config = dict(
    n_layer=11,
    d_model=256,
    n_experts=16,
    experts_per_token=2,
    d_expert=384,
    d_shared_expert=0,
    activation='squared_relu',
    moe_layers=[0, 1, 2, 3, 4, 5, 6, 7, 8, 9, 10],
    n_empty_slots=8,
    router_score='softmax',
    normalize_top_k=False,
    routed_scale=1.0,
    balance_loss=0.000202,
    balance_bias=True,
    init_std_router=0.0235,
    lr_router=0.000785,
    vocab_size=8192,
    norm='rmsnorm',
    norm_eps=1e-06,
    tie_embeddings=False,
    optimizer='adamw',
    lr=0.00137,
    beta1=0.9,
    beta2=0.95,
    batch_tokens=[65536, 131072],
    seq_len=512,
    train_tokens=515800000,
    steps=5313,
    dataset='wikipedia_en',
)
Below are experts of layer 5 (counted from 0) of a mixture-of-experts language model. Rows are named router (the router's row for the expert), up (a neuron's input weights, with its number) and show model dimensions 128-255. Each number is 500 + 25 x the weight over its row's rms, rounded and kept within 0 to 999. Numbers have three digits each.
After each expert's rows: "comes after" lists some tokens at least twice as common just before its tokens as in all text. This comes from a sample of Wikipedia text that the model never trained on. Tokens count by the router's weight.

# expert 9
router:519512490553483534486513522487526493491534474511476503477515472484524488507493458542511544465500495545493464507524470521492488476497506524546554519483532483484495446536496523493493537527538501472482457484499490529515479513475452479460487510457511539508487519505556467473498454469488459522497451512490531506480451518477498494475493504485491509547482500447493471524473495510482423506464
up0:494497495535528497463470480518466516516487505476551511511512501479558473450521480461515517491479551481567503520519520504504528529515484506470529502481488503497482520470542523495530499466492477487506501493473485483473492487497559501486508497504477492493523516482492524506545478476475548504499473492496507502505545493509493512512491479502466511480492570526483547515535467563461480427476
up1:505508487511483466483507467484501477508476526490534479525521470489461512483520482534525507507523504516533493519489536531510511503531496517481511521501475527469459494505553547507542489516537485512445486493450522480478518489514482526500530476420462509463537459498459467450489500535492489499417510533493502499503511444546530465505521503545471503541517487498501512502467478525476474473476
up2:471487539484525511507508457474487508515490500496521497526469461503444522598503511507498498521500485510525533508518512483494526473501521508526527498502499506481514472491470508490491499551491498482502500536484459497497502484499412477481517485481510498538442458495484510490492524506533538499481498502521489512543541519521493506478521493488485494513496492519491486497510485485563515490478
up3:469482527505478490500513513518515509515528498475493461478482544517507525477484510518478506483496515460527507520538517487565490510480513519473466499517502530509483514526531516544506514499497472473496464510513505475531519477470488548515541538497514488505473483523533515465536487501477507494447521463461537480540551497511491548480517557507453507519521521467511502476491497516509462508453
up4:490467503479475484492490535504496539484497479508493521541581477519482508511488542507499510551534528519462497491470489464525538519476508510498506496529465486505503498518519517491474506463504506522510501445494502497509476518527527486555547504506496514519513521517555569518454540517468534490517496490534497504491481490483493491520499475528491495507493555544536497475511528483506511457486
up5:440493518430523490522451460503491478502491528449521499526494536516525496485532503486488529533507490502533513474496521505474506470506501433508533502523493470458510500529549533491470457520519507494497527469497481489471513503488484503482508467494460475451521503486567488513502478461495488483499473482480505496494510508471508480496493451530468529527514483507475495498522487552509497522486
up6:523494528527555512502472505473500485493524487461500542489519547573521495500493478523463459521505521520481507535521532481501508495517524489494496538516499531514474503516524463504473465516481483458460515478452499506483532530495496455557479485525506506530529483561443500512487489503472488427530479519557529512516484472458494469543460498466483496519516534492464501469493499510461497520449
up7:497461535475495489509509511502506493526503487509535517517516491534502532506525491512457518497508519487471521479487487565533494484475494499521501485500495508529489543520518516501507531527508510508521474505493455512497486451462511528538480501497467509541500500497456555415487506521507464455491545474516489499476528461477476527508503436488502510521476518514521501478467491456516485493500
up8:473516499500501453540524509514489547577464479560509490518524544492514514509524474498507522463478486500514516487554483507494532518439515496518497542497533513522504557467499493546534501522491515462473519482488472475543479502532487495524496499527500480474470507505501536456483541481473518490491515516521526513507506509501524493511487555518503524518470539482518514502467473508452496509496
up9:477493497548492514511515473469492498478452536523550517558535509493468493519507515447507510506481483520482517477450517544523508503549500502494500510502427513489519495485516505489452507501514490524495457525494477453456475454533485482469500496465494472496417510500525503505518503493511495506514504502546450508502530484462491507481468501480495496512564525488512519511475490481469489472479
up10:500463531511484499512477505464509517521500481465509482486521483481479473524492506518498519486484523516501504470518491470516515507520517469486442499557488508471483518520555554478454518511519416479497497521482517494479538489485506484561527506473488490467444498479523511496527495528505518493514502459535491499517514487492489474501506546504512491496487511471517625474493483491486508505491
up11:491503470461470517521493524496497494472508506475534520528547474493503485525499492531556529504465511494466520468508471506461488504609497517490507537560486476493502484494495505504476522464516525460477512481499473507519479464546491483477526510526478460489479509512469482545483503510535523496514515532500458557529527509514480488552570485479501488505451459500506499487513511496541494557499
comes after: "=", ".", "\n\n", "\"", " It", "The"

# expert 11
router:522528514489457500503540529536515457467504538521507465475539478476494492501477512483491471482451487540491501526433486476483492554523506500481531507494442533512453528495480489534516533506511501541492531505525486511481543516463507488474531496487518515516497502478496519511523455491476522504488504479505485502516481476485475519502491492519461519533521511475492480495489538501540474469488
up27:486398481501496495480501507499529559476469534505543503473523483468515491488501494483539490481514497437508481492528475519528465476484495483486475484531487533519500513578503512511524496498530489501495506476395529517494483504512512468498466504485482441519481477499492491526511519542489428481479526494500499482485504495534512518471585555495492550506511507518481489454543492470504544505503
up28:512520548474532436561518495500426503524473449483520471496518519506549491489506512514510496504512499522454523483502525498510497506483507526455500506499499546472491519488502509472466533510502507446489542508507488510497498504504512484497492455480535504526489547533494512467540479484495520449453464524496502492463513511488503505483492499454483471473488522499470516498492505520492525549477
up29:536504506502538479506469469472501520512499494507489513493487434495454506495477482506490524541519472499510485511541511490485530486555474494496494493487526521492517509518486495493520521492519524471469522498485478530522529502490512529523501522508494509463495506492490442509438515495523472504479446458523464481496484509487473464529602474499458476546499458494522482513521491496511537515514
up30:442516538409487508522490514503500474465484506495488520546487517479530474503510509499498520486489500469502517486506509497519440500502496422518474495523504498498552518520512484493492472496484474516490508465498517456452504456511494509493534516479492421506469470485510500469560512533515508519461507542532495499529504530475495549495434525499493523516565469522474494473509471511509497509476
up31:533462488489516531494500521490517553513452510486506498523510488489473491527569497534503513480510479473484529505501507410492534506530480517486512463493504508524501478480496513509479518537501486498499432414497456518492503501483511496495464502515472503512480531506504487463475493478498528467521460452490504498445503561489478507476478504498506482492510488524476459500490489482482492480480
up32:504495540497502524497512467493456505515503486490544506508483488537499519537485475544523489522451494510494505496501374484505500524520493480511537523481520506489488490487505517488520521548519491505523503536446495490461476497454454537482520501500486488475472492524543491475525515520530514509455487508496507514470494504482516505471482489510515508494499482506464512454475509441504478507486
up33:464478509486494479531491507526488578489443459493470532518477491550484490507542470514444521512503497476515508517520481461509511520521546496503473526498503457499521522529513523518511491546487478501514492516511477508501474512476492519516507477525522521476492481484520510431483520482492517500520475471492542535529486508548474495518523506501510510473485506492468510471497502494464506509475
up34:528502522570470515513516498485507445482482489513485512492490482496498452487500544537505543508516507495532546508508501500551480504507499510495483482475483524512509473473507490486470512531501497510535429506472460511444549474489494482440470481517552508489507486516480509474459503478510505446505473523521491506482517516488487475512509429487522457502519460529524503496473492489495489526491
up35:505429536535476463501486500499490480529489527507508469586516527536533500499529457508491541476501507518479525503499510508528516470488496472501492501491501501497507483497518510495487508500531505513488435464477490496535502491492448497459471496515506498477497451492510499453501494496519515461489546532465479556499540485503502521490461420500500541497502493492517487501486472525470468491490
up36:520501512545497508511510506507492502541534473498493531481375496509497497484491488508485501497523484493469501486501502506482519499533471484463514529512513502447510499474508541515520503492496495494487516514467495507511461502479491472494484524567526510523504520497489457519485506475493486547531491503521485559539487479497479480568495492511462498511518487502532496475458463511459482529495
up37:503504505453493491491480527463497487492464473481475500501504469491493516512481424538513519483493493448499489500554530488535518513534467492510493462499532495515527504473485450482506476505494528461481513476493504497513459455507460504477493525546462440492491495505505489511509483537510519524495503477493560487479485522487497473545523473485442454497524486497481487513501491514461492525513
up38:517499520498535493532460463508508472515507495512535483483485478461578513549489468482493476513480472512507515486500495487475546513488498495512488521496503477500539548558488502497502499478502492504502512456478534488533491492514466491478519519472538465485520455522591509514501495504515498501490475540479506494501459495481500492450473512524436503508479476482472464509482520547497552519477
comes after: "\n", " 1", " 2", " 3", " 4", " 6"

# expert 12
router:512540493492503504494508510479499480498475505508466438508480498518513476534471541477484500486469519523515471521486502486531456520509464514500476527510505473523484471484469466459477495550471497458500504507531489481458482498478525459452481505499551429553465471493506485537515515512535487541498484512559484490492503515454475487523471483470506492497468508509503498502541475529494468480476
up0:505482496514491533491557483489468532501485499460489516508515482510492518549515493516532538548483469509490544489468518477484523480473508505519488496476512543523534476524518525497467555517474517487510492497470519511501533547522462520495510496477484518485508515512532501524506488484498549475493501530526529471482474504502546475481495486483514493471505507518508487512478478507524470496491
up1:469486505469456511517488534534534507469508493476504487513468535535534514459534508545521477481559553475440532495508543460507532513541534481458480531490492469490524509507522496536442544488503558477504477496495511471515501472508536512488506514487499503494491468509498528490463532536482488468514509488478530538515513470495523473479477499497529477481461482454491516484484452444463486518514
up2:518520459528494514560470462492488512498495486487487531537490534488475458492517512505502497467481462538504499483470516535493496506537490478492505479485489510523515511529478546498499532452530544510472515502519446523476503495512530493522518514520482496473483536477509481457473514508416551506504456502532526498485509525486490492508485537503519456505508526510565494469504490494491450539502
up3:497502513523514497554509479484470520531535428482521538502512458502488514541519500528503484494491519513564493471483508500453500497510524451512480497535512493491512512466537497525511522531510519466516489521451497525505497532502489443492506456446496489498467478489529509518510517543483514509549457428501468498518533530483518544521491483518516502534506505498472469508507510500506517570500
up4:508518481468469546510492469507501519482473521452508495499504468496501543491497460508543505555481536541488551479472504496494453528551482481513472552492541515524516479490479525569533484496513484472498516509515521469516528507508507534489488492494443479498461510517503521459493542553511495515464531524496520565504490506490531496501481498493475508503478470433508469508491496485518499453492
up5:508470504460471500500530519506488526510468499521506500501528543550495474521464485540509493483546501480463506475454479510520530474512505546478520517491496504502473525531513491510500485527488472535578484549507499537465507515518487473457484496527502486475504479538511533497486500469504484520507468456527586504521478520507479457467537494468471485482482525462491488488508495473483537523460
up6:501495505487477524541504517512511556509500483484535487528498451525461520507537464538514549490474457483494523500482507435523492511498506466491492501484444487486558534457475529506508530469555499484510503537502495472515469506505498558502480512484502484520502507479506491500548505505504495486531455498526506546474477480494466501488497535502476493507528497510543471507464520483533480485492
up7:474483482463477509529485464496511491500493519486502526485524484481460530527527480528482530468456500482474486503529507521507478516564512467509440491471481465495502491503482511505516466517491471493604529466489498493466491496522482541525518509455500475488461481477499497522522518526490512493475460531532495511516513497503499498473523517531486481514465489477476513465481502507488462516484
up8:511494482530484513540468467505476475492513494526509416510505477495505500536517525511502484534504477482467509518525483529511508512483506509478463486520497507502479490489522535503485450495456508460488516494490465427476566491483495487470492462475500490477479498525490516513525505496539476511502506447450489549471527477484520524497509501548465520522469492488505513456455488492493530478488
up9:478450500495482517479511526529482523462502511484524508502471448554510504499510508508475519483502512510508490483481499505439536467537513487466502509495498501490489506507506505529504518501502526499494459511500495476511496488449466479520492506479505495521497448491508518464502487410493535515509518516494511497513512504490484482504485521478543490481494484497486475460510507528457465503489
up10:537537487526474488500462508487477525511464529427506497503498483523482481505476483512508527507496499543479534481512505486523511513558470499499472499475493510496536537541489512486477531521502533516448491472495509523496568485488465531456516502514434511492538508539497518474518447529488555486470517508542482509533469511531536522450502462481494493496510476474455458492513473500542472479484
up11:421489512526465556528558511518483510484471509499481526490481497520516502534508527509487483499523542500497471452502430522513521531476485458470512509566488485451540519462497491512500512529508522509502501534498504545491475552489512473499482523532555472511489465503531517488510523489523503506507517497497490501512497512455507492503481487502524492466582509488492503463534514502539533556485
comes after: ".", "=", ")", "|", "\n\n", "\""

# expert 13
router:446514454485461495536543493485474499494522499475489504527485470528537521551486530499523502530504528529494565490520533500519458506500534484532504497489500486435491483497529480476478518485499530499522465528491514498476487523492458490457478523535501542486495529524558474504528474521491463519490504469486504533493506462529488486498463437486489494460470509513497491524490445503465455502483
up0:491502516480493474535497523496447494517471478449516516514499486525471493481503514555538523510516507501492498469488458494535509550503499477429524508553464484492523494523442582522500536565494500495510470492483505463539525495497516474507504504528515477518450484490463504440511517486488518479506537554524524502499467508506512498494499546487536508499459498488500511466470457518537493486489
up1:523454528481496525497488506503540495520489502515555491477512525458477508508501471507507521493477435473474484501483473497523457508470475473465450493500495502534519492473517493484525488492475490541549469481531475495427466512504506493486494523530517458532470473526479495473424522487501494486502501510504497512511519514473453483502513506483490526495524541500496491497494508481492513466517
up2:506509516491488475512541628508487464516510529459485459517517484476453528485492523527517497510505529528518506473516492504509492519517509535540478504478478509495488506485528505512513472498476521547492508496494488479479512538531529512538527518447504507496501512517449488447465527512453565447478526515488492484481459488474500504521482537483508523476507521492509507523462504519469512503430
up3:487530526485474520516508510493513484507470544477489525475500459478479504428481522501523485523417504503500520451536505466486512486502507520513462544509540489498493515477474485527549533510548491507462551467510503494527555489463528506517502491448461472488497494460518492502531491509484544466493461489550497480520509455486478505510460576496509488516467516475464507524513521505472513501461
up4:532502487495493523521520467486449490505478517500513516517493500536456522510531520515492493514510530524510504439465494496490495529510487499511507504534497486483512497475535485546506488473523466531488501481494448466497514510545490472474420475497477501468505504511517510482528504506477469501531522445510476511442506489392481512497449454510532547579484527533560540512497523482507492504474
up5:497490471529516505454489498497530485486507479470531508482514464501491498520512468575530539514523485530492487482507501476494496516529508502509489488519495535493495513527498527513481499543539504469514475504496516521482496475523544495492485506521508521506502516507500504492480514496487503542451507526560511537476547482490516474533492512548498479498508535546518500488528515514562545457484
up6:483496514484532483538474495510481492513505489545493502510490505498456513509484522516509529500484484547495495496528495477527524496521516445499538498500466512500486518494486534507527522516498521510516489513514562491492513491522476605530495492480478488475468507565549553470507515510465524499466495496481488477506534518485535476494501500511485501496499481493479494471458522489523508499466
up7:499494503502522483500493490485476511475524508553497499483504555528489506481493487540484491516469471491508431472474522517513474532464512507462503492479433514511549513548474456486483509523480498538475564471479502526505526445465486482481529493511498528461530524480490525531504594463483472492495497488485465463452507521533511508499520536490480512494529519503480498501462473476549451486465
up8:486490494534545497457498514528497492487445505501491484501507511492511501515475507474465498446510481522492461526470528513501502485524502504502529516526534487508451547498502482542491498508489475498493499548465464491513500488461575488494481516478529485500542489511528508486546489497527480489488483505470483493515485483466530512504490487512536546458559492481502472491497533504529479500487
up9:521467528500561494485509546488512553502516536517499519488507451497454463464521486508498463514478505511492539444482508495530486460512541447496468517516514498505530474471507490486447531533490479483515477475507514474493480493460493500496510499494504512520494489512526537520436529462489501533476480495509507503508492507507517559516486531482468461471498487486548464479507464482495501474473
up10:518475535545520473489503492505490455510454479477465473513483449529485512496507461491483533449543497509498510436482487506567493526494457474487494532517524482540465480487480534530491493519514489546473491493523495479492473514487553474486492507530527495489515504478517445510515522515534459487544494469503507533493452541490494511508520477519475531500475522471494479474487522535543521523516
up11:484483520481512505505520481512524465469500516516483505530492486494448475541476511509505499462484513536459480488450481554505504507500499468490523496513462505470542485556476472475496438480511524552468531518470488483518557503480488469499558524491474458455472505463465519515502524545455500476458540487510443466462489555424500493539496501488493506512516499527506507469491511472510510506470
comes after: " in", " 18", ",", "19", "In", " ("

# expert 10
router:527491516505539484534496480522516500477443537500560513502501511503445464503471514450503491501483478475481492504531466451521542528522483520502474476509543465541497567505505505476531466494505468460514500489506569458523500513468501528512501475490495490503474469492476495479515493507513500510529458540514512468523466506511503490470509475494501497500526495495483518524495509479463546501469
up0:532466477501501503474536513511503522541480521508525477518504531530485509459537485497474545488524543469431503465509479491488501526425524527516505496501507504506512514508506496508520512508490501457489452479505409472516475476481525482542474486503476498505501500493518563459493522529559518477505502530526516478497534494504533499494475482513494491508500526482493512521503491501466456497490
up1:497501514516534482505476500485495468505520492489486518492488510485546521495523496504557533495501481472562483495492498487493483509435516499500551494527505484497496494518452528540501481454507509482496483529490500506489504469529550515488494487518514518474548516498481487514553497501522490501503520546522473492533538492448482507486487455515485565559453528483580491536498479526517501492483
up2:463512505516506502507496507470495503540507505488481474504481457538496499477475495489466498472511505518520467533511480482481556499458503515487468491479515507498475529516514475490516469487559484554517506509459505474473521485475508504503500511490513471499513459479535481487534525537493536488527512457552501506484533513515521502572506500496503483439543531500486497503508467499478493521461
up3:498483494538480482508485454490465543474479469491518431480488466490515512515488517504464480503494510497478507502438477484536520467469488464516506547477477497495508509507512537512510520512512523502525485524486453525484508462436513500468532483453491576460509456532532484482527492502501488507496475502527520530496485499517500487537489471509488502507499494459515486508466512523482474503507
up4:460478459481525515527509457494510528512523520467519491463517506524492513486556495512495481478506494545482530521488502522473474488441573511506526520522548486482580524482563498520509477506500489545470502517469468485498454494501480504509521513480438542504556499506500516510472508505464476497501478519487532497510521509514538544490483536487482508524454472483505493519508469492536498507491
up5:479467501466564527509473481541466530482527487494484475469491507489487481531497483495467474484514504504452532507527514479503480495482511516529517511471516490475533503484511479519477501504514543509473504484468520488500498458494495473472510467475464481486512528512510489538479477506511483530486491481505522498510502521494539456530554510484494506488500482500543516502536485498495508511478
up6:492510502522476534513461499467492481510490526497529499496500484532506481555496510523449488514500511510464560506497519505548495439493493493466497500555502502506466455496487484492492505523488507463499501474513480502487499487492531471493511490483540520519522466537491499521487488476489476486494504523491497486516492492469541508489453464518477527471460507510489510476491518539521509542486
up7:400494495490508467500469525463519509494525524485475508481540511523511514525483510519495476490493490497523488500506467473476479473503519502509439487495472506456521493517477509510478479493452503477495475465482484496522486552491539527504501455498516504474531482513447486531543511499465499503505494467487548515499560500468515488540532530486521518519485480507533600487471499507578501526507
up8:486490539447497524501512516482500516525526512509532402504531517487528485532543481509466449447488491506477473498475474518517494527443504505501528575489506512479543515516535491488545452515484480536498516487499524454491464482515474478497474526495467502450507516486449509495499520517506493507479539468526495494479477503509511493529483513520471531469502499498488514469506475503545485545501
up9:516503487489469544491516488506494503482503474480517492509479477502467492525513487514506503526522482517517479472456501510515489523502514510527507498506484466503525468534492536484521493520525473524552449488497436502524564509535465507503509503505470490488484499543482539479493472496492546518512462495504491522481511557479529492487503527497458524477522532520512556466466522494492484480506
up10:521498533485524441518494496478486516538495527535544480478468521491487521516482506476465511523475535470474497502524525478484502478476532501507433469569427522493536527489485549513502485506522455517505455506496493492498480500469536497518527474514504483491493451501502529510486547533484468488497490517510447508496535520494489525508518474529523518506473499501535545502450506449514512480510
up11:532508509513511491544505531499505510486505509481495513491517511488542461555508513496519514462498502507531508502502482500525519515526514481503443482499490518489490471478552490521526470477507451483504428498501479498464484488465469464498506494480508488492485462479523496512503532560534466507492521487523471495491495495487505459529415506533485534550530494505518566517527494507487498524491
comes after: "\n", "-", ")", " =", " information", " Preceded"

# expert 8
router:521478520458509500526513525468511516528506526534533535513500500471495479518536488541487528521498516485504518493506455488513500512478536470492478474500503520525465486510522550580495480477479533509528457517531538479501501518487489505553529502452510505446475521505499506492432508494536521494491465489483502506494479479502487460523472464445463493484486468498492466459492529464490540479540
up0:512500576496510489498521546464457489518503466458505499519505483462496531516470508492464475486508500521529483515510504519504515511464506533488551490518518535507473543481496453515508457483563485495472531471512520493556490502502544480481493499488497501492553486503493475528527492527501522534477510440532496490467545482450468495548496522475504522480458524523516494514483505538518493488500
up1:481477472530519516504521498544476524505491489508460466493490479523506517521522527509515492507523492469493523508462493500555488495481479518510513506479498494520475565463495515510511539495477503492511473484508481463537479458458550462501502481512530526556535515497522510498519491491468436528580510489512469490431530507461527499498443497449504498477518522445500527524499473491552480478495
up2:485511521457516463514491482466507453505498467508533511467539526473495507539500524505495499507528490463511491480451461519509488521494540518475528520501496466496517540464522501479481488496517517528508512502495491503499515524554520505488461476466455510493571522539517473457491538487482457503474508465478476503438538494493469501476548489503527479571481509495528478543503508535538505525478
up3:487507497530516548501489468440401504481497461495530464504495473485498447529493504468481485481483534483496514506475494533509526561498498501471497502526513501484507512511504528504486533522487491495517470484465500496526502533503484471496473540459529496500474464556490519505505486488483537469529486542496482532512511519495551497499443460525508510500465492470515505468528454497475507471505
up4:473485452537522470511498507602499520483530557510471481485484510515512500524511493499501451503518496514538526499495541533547481472501500488493463485554486497499531498513486530498531493527446492520478464490495505457461478488520488423520511528543475471569461478495478512479483536535513500531511495512489497510503476512513570560519478512530494498498502514481515493510482476485501495484483
up5:511496544498449487519514458451499546530515495498515499465494485544495466515506535468479481520491539497475470480478506512505489536455514500490544490528502492526562506518520502477514516531512434517501495501509502514479525524474546473495495491527561506516539478530560542475509518468500501507510504468527482501517479528536505492497519471508489545500490526487509512487536484539524521477478
up6:489479471475464507517539517476504568520501483488529475518507503548497578527513502518456479485502494524467522511508551508536492485527552470498520504512499493475527500506538489500491471506487480512504527500463511505461488507441480511498473514483491507424493532501526497482474460523504524468493536551497485507506513526496515457509554491492515516502490492543515499492484495537479495489479
up7:486503499488492519510523488481501549509519512475536472470522498520503500534536482506503512527509536497518524495466519524483491494484490485467497522485486532536477516479522514527523461483508491503486556490502494513507493516543514513502520512511532498534484473505473555536510527510504473503534488484475511488490486515496489511502489472519488534480488564522504523530493506484507491473499
up8:520541479518501528521493531484485499472434523500518520525491504483511464473497515475525509492500494497502504525546501512514485488541488512496526493466437545509511497514450513445507463496502458528485436434518483495464503447479516495508536496489553479497488442500502495528494495511513506530475479544539510499479515538504527494508481519480505504496462502501467528490528452490450512477505
up9:508470545512474479479509505523469484441489481496516535508461499525450497472522472468517492514508487522459538483530525481508504512546480520474531515564496521510514480507540535509481472461508412501483518497463519501483535522480530497492531503514521476475446497454470479478476536516489516480514514560475548518466497469513523513481512524513469507497521529484507480518496477504506539499497
up10:512524522531469487502502477501458521479484517462480481526489492528486515520502484464509492526496503534482489462499530502505537481506491491476490531545508508489529525529462477496503514497521454489492515473481466485473527448491500512468506460512468519501535487488533553510547519481473495480479542458514487531498473504511501546506513523498470570503529525484500561473474434508530475523440
up11:488523448511546495495538521594493509512511523500483535493549491543547496509498499526484493498523502491482508478539506506474506520480528520529457483528478535498503489499460509497513509547478505515491492503468501469493453470462500450498483510533498479517472451507483481504496523526480532483487497510504546505495510484505557491551536508529509447488466494485504505500513503484502477503488
comes after: " of", "'", " in", " for", " to", " with"

# expert 2
router:495503481516498496488503485499485516491566499533531502501476497498515520485491469516538504496524499455493505502504508515468513486484528471505489520546501476445559481463536469482450481470489485452549506494455526500473531534528501476486499466486493493476475517496494500464483516474424497534503484513532519485521501489484521494492507516543506473524510463463533523517507509502441488509510
up0:531497493483520513524513480498471530486491553501525522490512459509500479520493501501510460528517483501493518481500508483491522480524494529482503543535528478451530509534507505507512536492499459509501499497532486498493522506497470474512502517543469512500504498519514532500458481491508490519495542492549476531490467476522516484463454469513442500532501487455521482492492489504522522492512
up1:501497472512484462497517510495487505530523526485497496523508512449517504536493565491505501490498488480519521500495502489498508517515521469528453500535552515516502497564508532486518448491533461513471514514444499496504503474510512480467519471487509531555486519534478448493488513518480517506497474508529479478472465524458519486558506418477486498518455491552478522527506489510482507440475
up2:509503507518508479530492511477438483480473447454510462524491514488479518493510464508489521564573508496541523477498484449488509478476510504483532488523507511580500501491519537508474507500511498510502501471519467516471543504504536516517472543458514453485494504503546487503503481470493562510492524544539479512458514488505491511515504488467471501535508537524504507496489500541490465494504
up3:513477556550512479506476467493520563481523491509521496513510480536492515510516488530493485489488505557494507498483517482527486548510522496434505484471483514454491514505501556501492494482471476486521477460482548474500507493483527517506492464460504531478478493475483544468506494499466492501499467519510530515526483521494508519531515568509486467501503520548516485505511481519506547488484
up4:490484502518468473507528476456519530512493525501505498467479511520477523518527462516487478526477494488475497500477494509510547474540521501501546514549538538490514535483496507449479493467495461507503502471514485492498474453523523509522515537503549530500536511537529497508492495456532504497516484429480519518470504523484456495481510489514526540548452537547518504508548467489496515486487
up5:549504491482508501529512550483496453550482500465479430540507478504495509495502523537503469495509516505501518493533479532550488496492495483504459515501493495537452506494518536523489481495492518508493466485449505505485484505493474514485494499465520463517508498513530489545487474542443527523504490538491489474486549480438519498479517490486481525475520519513469509464500494483536536495488
up6:534540561484505469487512512497481498509516531512490476530557490512482482506501513477485520527499490487504508497537529474526455498500522468451530514521526489491489499492472509515474482522495509495499454464476522481449462505492474459496532534490482486487490505520495471487501492504514523479502504492514484476438495529482526513495533460500515481509485540501516496474495523491495541461509
up7:491520520478506483526519498463509531486490553518465530485508510497477542513520498493484474500511568528473509468511488486462510493512526509515524508444531509495507533518507466532483528487478524507487471553480500455460465465503511500492486518523471495521508522542495483482489462529486494502469488500528513548483496504457521507483489493495497506517528481519518471528470442457475492469501
up8:524455518550500467505504462502529500513512523502511447498507465565518500545502489491467484469512497478506495516476438489503464518492472533471481469498472494531509504511509490499459557557484478493446469537500430498500519516479472425519483521489520531482495494498545523507517520476554477505504493528531484488529508466526527483514506448481511530498530494489488490469516492487489503471458
up9:513510497456434464549527515452488499536491501490518511557514469493487492544487505502493500541521512531506536494511475489501519513512502513491542482444496485506489508485516499509487477509500535534501516523512476478493501461518494570506516565491503466507535490512473570505498511485565544469464473490491480534494495507495464482478532506505504510510518526494491509521484521447512463489500
up10:507559514482483524498471482466510522480456513505523508509506503513476462496489458518497532526491514486486501483493483475526486540525496452478506501520474468488523511511510523511454498550497451528502511484516476528446492526502526474472545483519479495461520512502491489480504510524485515511499490472587494501524469507462478450481499489527517487532468516493511525500500498494501551523513
up11:528496492470454438515474532482501486510475520523465469535515514477546532476491472471489509459469538467477539518495500492467540487476483526487475493504461493504500502513503530441499488490497479493470450498519446474530513468528463510450539519518475531495491452529493505453467497507513483511479512521499488536476472519477474510464484480490513471530547530482465486524504498506498492507500
comes after: " the", " a", " his", " The", " its", " their"

# expert 4
router:494468482480514482457479511536518517504514453492537499449536519493538509481546519540469504547494461485497525509508478502494522497455500545499506493462477504497515520491553515505527535505470473506498491489448531511513475460466480451498509494494481522518489431496497500537446517510492467527506498511472527492520518484558536516501497531512500499474503475526508479470513490474510495514477
up0:464503475493483507520526457480502487451520485494506513524468520492588533511535550527493482519474493500490530449481465463514496505488486498470509516518528494468508507499500491510553460504499564477531473424518517512511492492528470493463469502513502452509495508517514509533483464493518484494475499517472434511489496497505527512482444523502535497519521513525502529457510474502494533422499
up1:472532454527510512484504528514402517458494498468493513539494510481498496508531541526518492523483485515471530512512517474471531507523475465493497468486491540484493467529520476521464513487488514500497480506457486458485505541478491514522444497501538480516493487462502478483506489484474590503450495511537537512502499480508555466499505532498488452482501482471506468479515481508448440498482
up2:489467492476476526491501454519475480527532499475531521497472488497509508482522532486510492490513491513484523517497493457523487508529494486483515505480489501517537515470520514524499502495481534488500471484473500529474517526471502523514503501460508479456470484517483471496484528516489516513514505527508501489524541519497536467492533481462485486525502512494502516472527457504463515503483
up3:490503485484467514510491468508484513494475477477500535492480510519471508556493435493505486525467492508491521522516464527510439499511551486492461479542469447473509487516460517451498486537491468497503471525496490502506499527486485503497543487518496494468453508527518510478500498532464501504475503505464464512502517485503529525489504450509504500438531489508519495483525505507542517541509
up4:511509511519487485506534491514511557503517490508502498498502477526456481485498476497512475514472535505428500500518504507484507516531496504467523463502516495506530498497546473518462485532501471486522480516544451546502511512477514515489515468499510505484531504519524470495517500510484439508492521502473495511494510487510476492477560501515482502540475484487506483460559479501533497463509
up5:489497492516543526571522517485478461474480535475471522506484464528532487495495519520491523496517538492502507465462498501489480495521468530440516485528529539492509536512420478492488538533480528512509505514514507484469498536476539467489526513505508472512488521483499507519511518488431524498504475472512443509514497506496523550541463515492491509496504552537504540488518512481466461477474
up6:502515530504533482469501504497504487504502483516520513493508519484457495510475471515549513480525497504531519498496523488485508486506491488416477482501499510462523529505493509531472474499489527534527484427526468514479464504510511514517426527486491489502486484501536509506494480527520495507513493499514501537478507503350469509476526485531493506526464491500503499517471501484479516503496
up7:484459485508528521515509516465457515453499495510496475492472510496515503491540464485564501490520533520498475453451493521487482467492496506536485507501521532490529501510532465500515527509502480512489512524520470495484505528484484522529505515531512538517498537473476507502466523463480508516495498476522513507475462503481516502502429514516515562507540501505498507507509535510446524470479
up8:515478476543509509485508461514473511484464505480497420543510528575527569492519503467470496501522524601500508487508496461501502512497554512465516509503503511508490512489504475490477486472472515508496450514502503537502496497497493511496503508449473484502505508462485526496541501541496543474499449516483501492513505498484547493479458487501502491447533527489476506406542479511483513530484
up9:523516504461539455496520543511512497500488546510472481531495484490468485541497532493518522514450513554479480508545480493473493511553549475517471505526474511508502531483507513510453515498494468470506486519511518428473536512500450515498521520510514506494485499531501502537478489516531510500478461494537512534523485479467515499516444513507495501528540494436512505494495496445477511506485
up10:498549533496507506559490513454517531487478552500512478516533500550494535486513480501505528508480526530491485529495507512482517513511508436489519506510519501480513500483537523473503502486469522501476502512509481494437539448483478514485532491507449492453507532525505495513512474536477516479530466541470481506473503528454501485492466488464506524475490519526511539479515511485461513509489
up11:512480462488533501493501494507492473506502504511523500495512521506513506503529534558488523499519476512508512512509453467484514557489505500455520538503484535484533510499504528498521512477452517559534469492389475511465512503454451492500496527500508508500533493528519513515458543480472481473465512493493497496499472498539508500523447525451508487493516511487492478453497490509537523515466
comes after: " |", "–", "|", " /", " W", " won"